config = dict(
    experts_per_token=4,
    d_expert=32,
    moe_layers=[1, 3, 5, 7, 9, 11],
    router_score='softmax',
    normalize_top_k=True,
    balance_loss=0.00474,
    lr_router=0.000665,
    norm='rmsnorm',
    norm_eps=1e-06,
    beta1=0.9,
    batch_tokens=65536,
    train_tokens=299100000,
    max_steps=4564,
)
Below are experts of layer 7 (counted from 0) of a mixture-of-experts language model. Rows are named router (the router's row for the expert), gate (a neuron's input weights, with its number), up (a neuron's input weights, with its number), down (a neuron's output weights, with its number) and show model dimensions 192-255. Each number is 500 + 40 x the weight over its row's rms, rounded and kept within 0 to 999. Numbers have three digits each.
Before each expert's rows: a language model's description of what the expert responds to; "mostly gets" lists some tokens that are sent to it at least half of the time. This comes from a sample of Wikipedia text that the model never trained on.

# expert 10
Description: Common English given names and the middle or final pieces of split first names before surnames, such as David, Robert, Rob-bie, Jimm-ie.
mostly gets: " Chris", " Robert", " David", " Michael", " Steve", " James"
router:449537439471458559478561488539460505486512555476529460534479484486535438493482507531446481555476459451562526503563507524517480528446464431476556501598499577459553479493522548477426547477529483
gate0:476499481432429520516504496571516530514492509478444383438450538490561493591497535524534516553493483485527456560462529517607434451542469513540483507563478592468593480520576559468474483495475518
up0:515511449557496492512552495542582507456513405547505535518425488502519445478555475533456422538493464541466503564487477515556520481495494510516528458496490444518443507471487432475532544467540452
down0:478492525544520454416527466542466502559502563523436463511559478568427523454499506525539456502543560476523505416542515404478527516479414489530512505521558518541546504489537493483485530472510483
gate1:490420510518462564487523493494489499539515555449532558484508467565478505461437498473475513482482517503505538420540489542484472502491529512477447516503572463513507539530466381440499451455506484
up1:452477578542513524455515514542581504485434477581407492528484464448544556549444539617461527437470456490473488547456487471528535497449516475485517467524488514559549437539521450494496538464536484
down1:451477446458467536547565524522482454459440489556542510584486469493566494553508474521439450558530464481413463506531463513426493495566577534428508471583531585512537472478534517529525536408467522
gate2:529492477510470494515519492504448481547558470440550531541517501477503525558480521549549480502530459432564512434488473528437489495492530478501579532477501475444537500500464588397490522562568491
up2:528500461447514467353477435453508481510471510468491494505496509519458472541528509498518521437513439559607493501500556495513521461559441529486516582520488512492505528518512559505551504520442546
down2:471477519502492444497443504432466520499537522600475470536497490526538513490467490421539532530525563457495512434443462486544523563466524496472494478516498417491484446467483470418426499472521512
gate3:460590464572461431470527519435485488547488481555462513500499492529525499519588482532434465525500543497543484509565473520602560478457463582500511535530481538491499435425550531373504549526467542
up3:464530517497413563475529460500515459561575502607535494476481479542508552511510451519510518491513481512499569517521431541572515521517530534504493514513430513494450425534532488487502502563499467
down3:489562529499440545526568529557558486541433494501479455521434539506486509536525512505539517497527543481510502572546517511550523509520569491547470477476489446455480468466434538495493464543433448
gate4:484472495553508507453521441535575552572629504479457505494474526461564570478509532486526456476532508511533516495486461475499511610518558508487500521475470481555515471543431506456463438453530435
up4:523433429433570548501523521501494466518460532491429454515567474508466373508496448529462506581515479546471539555457471480523584455497487466416504418447435473511525514542476473554545453527415541
down4:469494484553596509541524469443457501557508484491444502453461501503412522461499445450515493559494414467516413556417477553474438541516576457433481458569477554573532402451461461420503531465450534
gate5:590386524515545526483502528416506480484479414476490493550517542518521505453460556419483546465505591503508493536441512433420528474529558490503570498424499465459477525487506500597486477509512511
up5:474432521519507493493523458471403533573537502520509506466478554487512548461542572436504499504495468535515516525506418451476502506462472498606566562464481401514490472495501452603543377442495479
down5:471522447460464493592544498494530525580569516499515467553518430458467513507544424501572510534468454500520526542496508589468444482447445440506518511522486496466484471493444518480491504520479521
gate6:450447496541462523483527536463506440565633510453548471528496441486549556551558507505458419559530506470505477463495517507447463522512498489475508501505497541476526455451436504466485450501514482
up6:395504485548506557502517472576475504473471448548498534534496548532462516574522477478517467530477470463560517495478477529438416501445460522504509491478536509481499464420478508484451522534521438
down6:477487489558508471511443509426493453486468473621503529502553473461522540446476469492499523446558536448463450427519444525582512472507515511535573526491500483541452549497453469480501555507457475
gate7:554497465452471480486523529482459486567495491451505457480445475459529503513441450513507476482502482480479517488485534435451489506509472543476485507487512479470511524471473510493521498479543555
up7:483395498486522484441562506472468451519552510507514463586469520446475517438537507497543528550532496522513486530525451525469507527451616536497487521451518461517569488480530541518506491461553528
down7:507453445512460473481556518475459590477491477504572428469536522471462449491419426569501441456475479446470547555507507507473514435519440506448468532483499556435401553482551516507470441542499494
gate8:530462585509423487463460459494473471489464504501531513443448467501494528475559431467522495457502482523489459516574523506492421466462463442534536532578506495442479506519514502501526522575509533
up8:413482572474447468473450516442499498504428547538491547513450535461502509481450541558485492480509538556437499504498494472536518492524476408480500508575492503446522502469514488524434511467501555
down8:474558495556507569516562559495525493479520541511505535456517522408530464474528480565434489467459542469518527531561497496485492458572483481589493490491477547551443568531540458551532531481449471
gate9:507501642489534523496533531464549495420488530500537589516564455475434516559504396555474477453462471481533507543355505522473470585547479508477497503542456564553489541505529464516452447546489438
up9:473479509517449490535443540478484548491510415458528433437414509482467532485465500477513467465400457486476512521479510488495505493478538420519505517418498493477498494449452509429477582537575506
down9:517541578559584583499562446543459540449498521464469548430467556436468519457494488505504516475559475498532501494475459475504562529529449515538493437482432475537534550460483511451528483481484419
gate10:485523502474597505573439439451462549495445459486439510452524498545535494540501508499471503447554539482446504487491565602503532471408554504455470548484471484536543527502506411443472547508494526
up10:508478469488587485495528462476545518497503507452488501547543435487540500489465470441579454518440518449458541515522501492431432536499459491468483583553439520532474562455464508435531450487472436
down10:502463567513563584476454571498453489509448541533434503475524548522534546437460506540458513483493424503530471484555469457496503584537496553540548553478511450436522540542479462510573493525452493
gate11:446513476502438494539502473539587436467533512449476422514524517504443508501496453462422468566554413443526456542528503506455512496435488497546544449512530551456501388481505487460517454525529489
up11:466441509440512514486505511436545492541460571509533565416445425449471469469540508563489475465495439510482504508532522493496508570490485489512531504479426457535589518514477558486536489434499551
down11:541496435479430512480392444483529510556467522536470481477500462513434439499489553502484511484528490479537491437513444373532480520534460525611563494536541531542489489515556582540550490456462544
gate12:462514435493544514556428467454504513504430507502510512510504506487514483520514463560448505501467525509503480556500604474491479538471466471523385506542572521510513506488499492467432531540547481
up12:537581474461498480509532520504454523525539511423505462490478495480451527504415499498540525538472524512536533556564516497437454516554511554532560521493467589525541535451500479519473532533496470
down12:452449540473542485503448439447521495458420500490462470511513583452480531477496548477546525489499459507520502415463461479543473509579518509480565448511477487516563577547472492387538494445446442
gate13:521466509491562474452497487532499449474452485525563460444434530612511495492504485537515516502520503543490434487506432481448486540544539436627502500489534543500577493485474496558435428475542525
up13:513471448488455561430484470525467462431459509551492493515534556481571495485525522545451511571481498460476525478437537535533473537473413494516490547524526399522526456515495496531544467464405517
down13:462498567457502494527469534536480453465437558466443442513503513442475456540508528480500435497503455453472486525486466439536493545536525487470516540529495475415452478532515516492459455555466465
gate14:475517492419470522502502579473569524506486508509419417557502490496452535597542503508505489488479531489492508475541490523508464503526540452530520537502464562490457480498449458516468517483501492
up14:449546544476560536523487484462516568533571524528460552547564498503505442453494473474503520554505527516454467500534493453497510560572524476473587481501525457500548567513501497481515470529449526
down14:441513506498482563455478570553513484462454561533487544522386498445540529557493536492459383498541528410495578513523525481446531488510557458459457490529497456447480441489532511508503536556591508
gate15:478585528515468546525474509506498551525554533421528462505453470459478609472521517494455547524521403493477502571516531465589470500497450438542506520495464545533558500485561550470433546505481526
up15:508524462506438466463486548443523493499450552461411481432536464501516496519468487445514559547514514432529613438507546436550536452470498503524501515512533516471457526489501527487540529516474547
down15:471589491509505500533474543546485503454489464525462506598500474476514586479529515513502468531502445505404532488515476550527463472496550512494480482507506470546472475497437525514478494560512509
gate16:499493504462551560524471512512490506537498560527463497458478512511495470421544427502466495458463480458500505601461443474502550528480605516487491484459453476493524502503541484506483469490516483
up16:471629524451510457432466523496519479520500459502531565548541520482450424538490482575488542501520490512468469494500495519493584509490497508496531572568521535520492503563495543646469508501438535
down16:474424502477528588521411512456496544464508484518473483443480519435486466474486468496498508516480516493402504502525545465439516582519554502493547534475486481479416544536426488513501495506553483
gate17:507506475460523491469457514515465464506511443486479517610504536496579507514493522476510546483514476460540531483460583529468493560501553444471512499566539453379466397501540487440548536449518519
up17:439513456447454460557504514483449503515533421484480531475507468519491563498543445518477491479510467484481482473465517512539541515523543511538471555449480516447489515537447493505521487520460535
down17:482552509500476574537631490507594536458571470462557536495469535444485582456508565571452513487504500538505512546463500566457493510464437530463499469458492458489492532437515535471487526498423475
gate18:518533526468526532498509592550481481407502512507480458488584519486474461465518502494553495475464472483485462555486469541555570464570467471467503530448448515605556557515521513482448437514454439
up18:478540489465456537546494483537522425473460510459546490560426481554435458491484486507458577520497437582591529551538558568561468447557536476484438488555526543486617509463432551466446504526451466
down18:499554493493454466540491518454477442545447518497479509618442447493534483571512437499500484541483514478396510543489437504460490478533510488449488478493489477490447502498538503484486464560486544
gate19:512609446457455453498473556487520564556432528520459473458515413516456553451494481581541446486500540510442495584514430463533502550471512512557421440485459496529527410549447520546567461559443529
up19:559480515493443460534515435531506505517468571475570488449432535541451485526520504520516451541537414514495498482459498520488463492495521579445496479480494453550483541532501529478490471461435531
down19:496478463534491545486437477456479506531507495500436466459523503526432466484525475461483530452527444495541459471490472454480521630446500494470514515528554522511600530441542504483499572484527473
gate20:543471481520542518450469564473533501483423494499527487513514488487447465447522543481522497464553496546545499469488432460479554473498432516525549517446499505516441529465526500560508446466525544
up20:535566467504514546455546477528511521591532549425479508457523570544486511451473508493463489503470518488530481529544476496465474516492528488519585509577531531512516531473597438544535540478540473
down20:539578417473481529552473524507527534568493470537539482545459476443503451560533466509492519530488480480448533513522431553434479524499505471514551493517499483514475481452492456492504513537478430
gate21:513545479461465452537498506487548490437538490411516462474533471564467454468451569472537475517569485467508556426532552528503545470442468512517515453460434563537521432546516475534515530419483463
up21:512497413488452514439487595490524513495570578537501519500478489542447494604543560471483492473538549507508453485434548570508532477517581484510474482526525542486482424524505541546550526530455484
down21:488558480519534451454417451497484471558492500544485530550489485575529531474468483516476518494490499582521491390491491531557528506548452568473461509482507491472461586546482501556574500472415516
gate22:519544543509446526548480476436532491473580507506521506443510477475515522487613536491544598503450459496483510527486540507512451488509499471579533537488455476478497473517481449488484514480519511
up22:511480514532564530487565548542483439499452515437445528548461521485589531501473524476484481549530519504506468467480389481477524458515495540490499504478510468473512465448486581505534507492542483
down22:551514554518482555515640524509527460494460569457556537443441463500537493510510566489514445465555487443538519528514506454457532501509498472540490511467480496460517520465582541530503515510521470
gate23:482470457471549516551550449523523475581492480526555468526543463519451531511524536474532488467471514450503528479485494515520489529454535431432493546571410595508505513446517613501520524501509452
up23:474545530479502488549485503460504525408402467482459473439436538489521456471493466448512534545504454586546475584492538546518514457488412504490532546426514483467460539531488508453498505482487566
down23:511518459470401483480580428516436533538497451437444441530472505504542439446489535536496519507472451500605558543469479532535497431543497544450535464554459510525505479497508510503540474418494515
gate24:426456563424514431533507516527488494569503443551429463526524438505433429504453409581512431512564510504450495465495506488510415506530417564503481446529522573537515523540480608511545540465498524
up24:479479498439542480469555528472486594469543378543504510518494532471489527522485473542498497449510514523543499544471470519484470444524474541540485421550603586552460521456538470535490495501549448
down24:492464515521541497582543488485491479505475427535489486497515486469507485477526469562515425514540527550455539533484539538480456513551514478392489501565482532495468484458505467461491497500457517
gate25:555527544536435485527467385479563549517541506457543568436499476527525503489491543522507527565588480502536452486517549504499502438539573484558482547386518489499529486501486456459500485519544534
up25:516420479495482515470520499499369504488433555559496451514413562494527424405435535488559475544472516504464562476516455442471498397449546465529556567496449380494433558442509491504471467480522425
down25:457501418452452448500558529472448435523454550519527460548501450545447528539516436510485484522467472494462488470478483561493510571490488454480523409513566547534464476540481502405451520532501560
gate26:516500432434419499510529463493472455512508510537507542509522557550489518513459531509505510507508487472564493501501520514532483511507493465494492487578525530517476474486471490502586517474482542
up26:482503479562454436486504513509536512493492458485525547469452544554485565495520510493510558486531520562522513422472486424474457476508493543507532532515464441432476558533509501464515555497554526
down26:473529545525480564480573518498537539490509543536503486503511575535479483490495564551521445491528457458523492556483535504507572503567518498499498491541484503508385551482505549507465542510499507
gate27:452505500555482493446551478433521509457441541450459542440522508508442527497477459439460521447527433533582433520519508482508461496514542508454453478505466482555488562527540501532509481442460495
up27:497537479549488522550481534561542436539506513442525561481520472485530510485467499508456509520505448456535423521486494533506453526593595466500470455493491538540505531458489507456429512537553490
down27:482564488393542496531446563477485527518471480541472494567501481508535464513535470532485515506536501527522546523553509568502521549441497443525468481504569486428504440514480476524442536600499543
gate28:383529519512556554542473549513455515559504523512400515468480515481509479522576529489456510455416480550557531491492490464487485495485465449537501507510470470494533514467523567488446489537519448
up28:551477475502503503566573437547521542552489476511561436590490552565555463521506483471436508528504527508452490541495486535456449536466511444546530525509515561533462429503534520413501432532504548
down28:529434493558463579499360515516470477505558520484451567435514562391552542445543491472481472460482512559511534532492532408497482471440481543504471535498535537466552545460542484565538502361534478
gate29:488571477462476520520521483576522472532495629550494543488465436547515448539534533462551515586494518483527473540464490512522514530496504476521453529541466512527543482590475505469537566581491497
up29:505541441502550548409516499549478495443529483525520446451466538452570498424474517511521449432523487491580506476526453472489493493477520480523487488544458472460490508533556511466512411504500474
down29:464542499493522525483579476460527554578496511527502499461486432564449584469533446482509545545479460461565431509435493488509515577570549491521519556498466545486520485486461503483502577560434481
gate30:593554458587483486508444468481464412550571517477549549485518489480528467485501545474564527532513514468488532453503485501354479510511505542498540548483456504466535515491507541443500500476547515
up30:488520497470532508596537579469489574491449356410502475499442575462520500576462541434485478436498475461476471585622468472525518536520510498494492486373505456461491477460472464453504549519554499
down30:585534492564520483532574491503499505473483438486470493480510460450524449501481505507482483519528459542506514537512564467558480432484483498533461537505470501520566474455532494580530565502424530
gate31:462463470511460543497428487458505458533517545537505535573503440501478480524405518568550500528469448545559552485520536518499485478500495459463446474494516540460524427483504505499526436518490530
up31:498437516514476424464509477550480489525513446475470548525517506514464481490492458554441492431551509500485425449526477529520446440453507502481490512544576544508470387531545566475416510536541457
down31:504453467541507517467388497480557448449464510530445476580505460522518556541485431541483469522550483534530485481523537481431483523497498522542451595515529512529499485467526477523460540494556587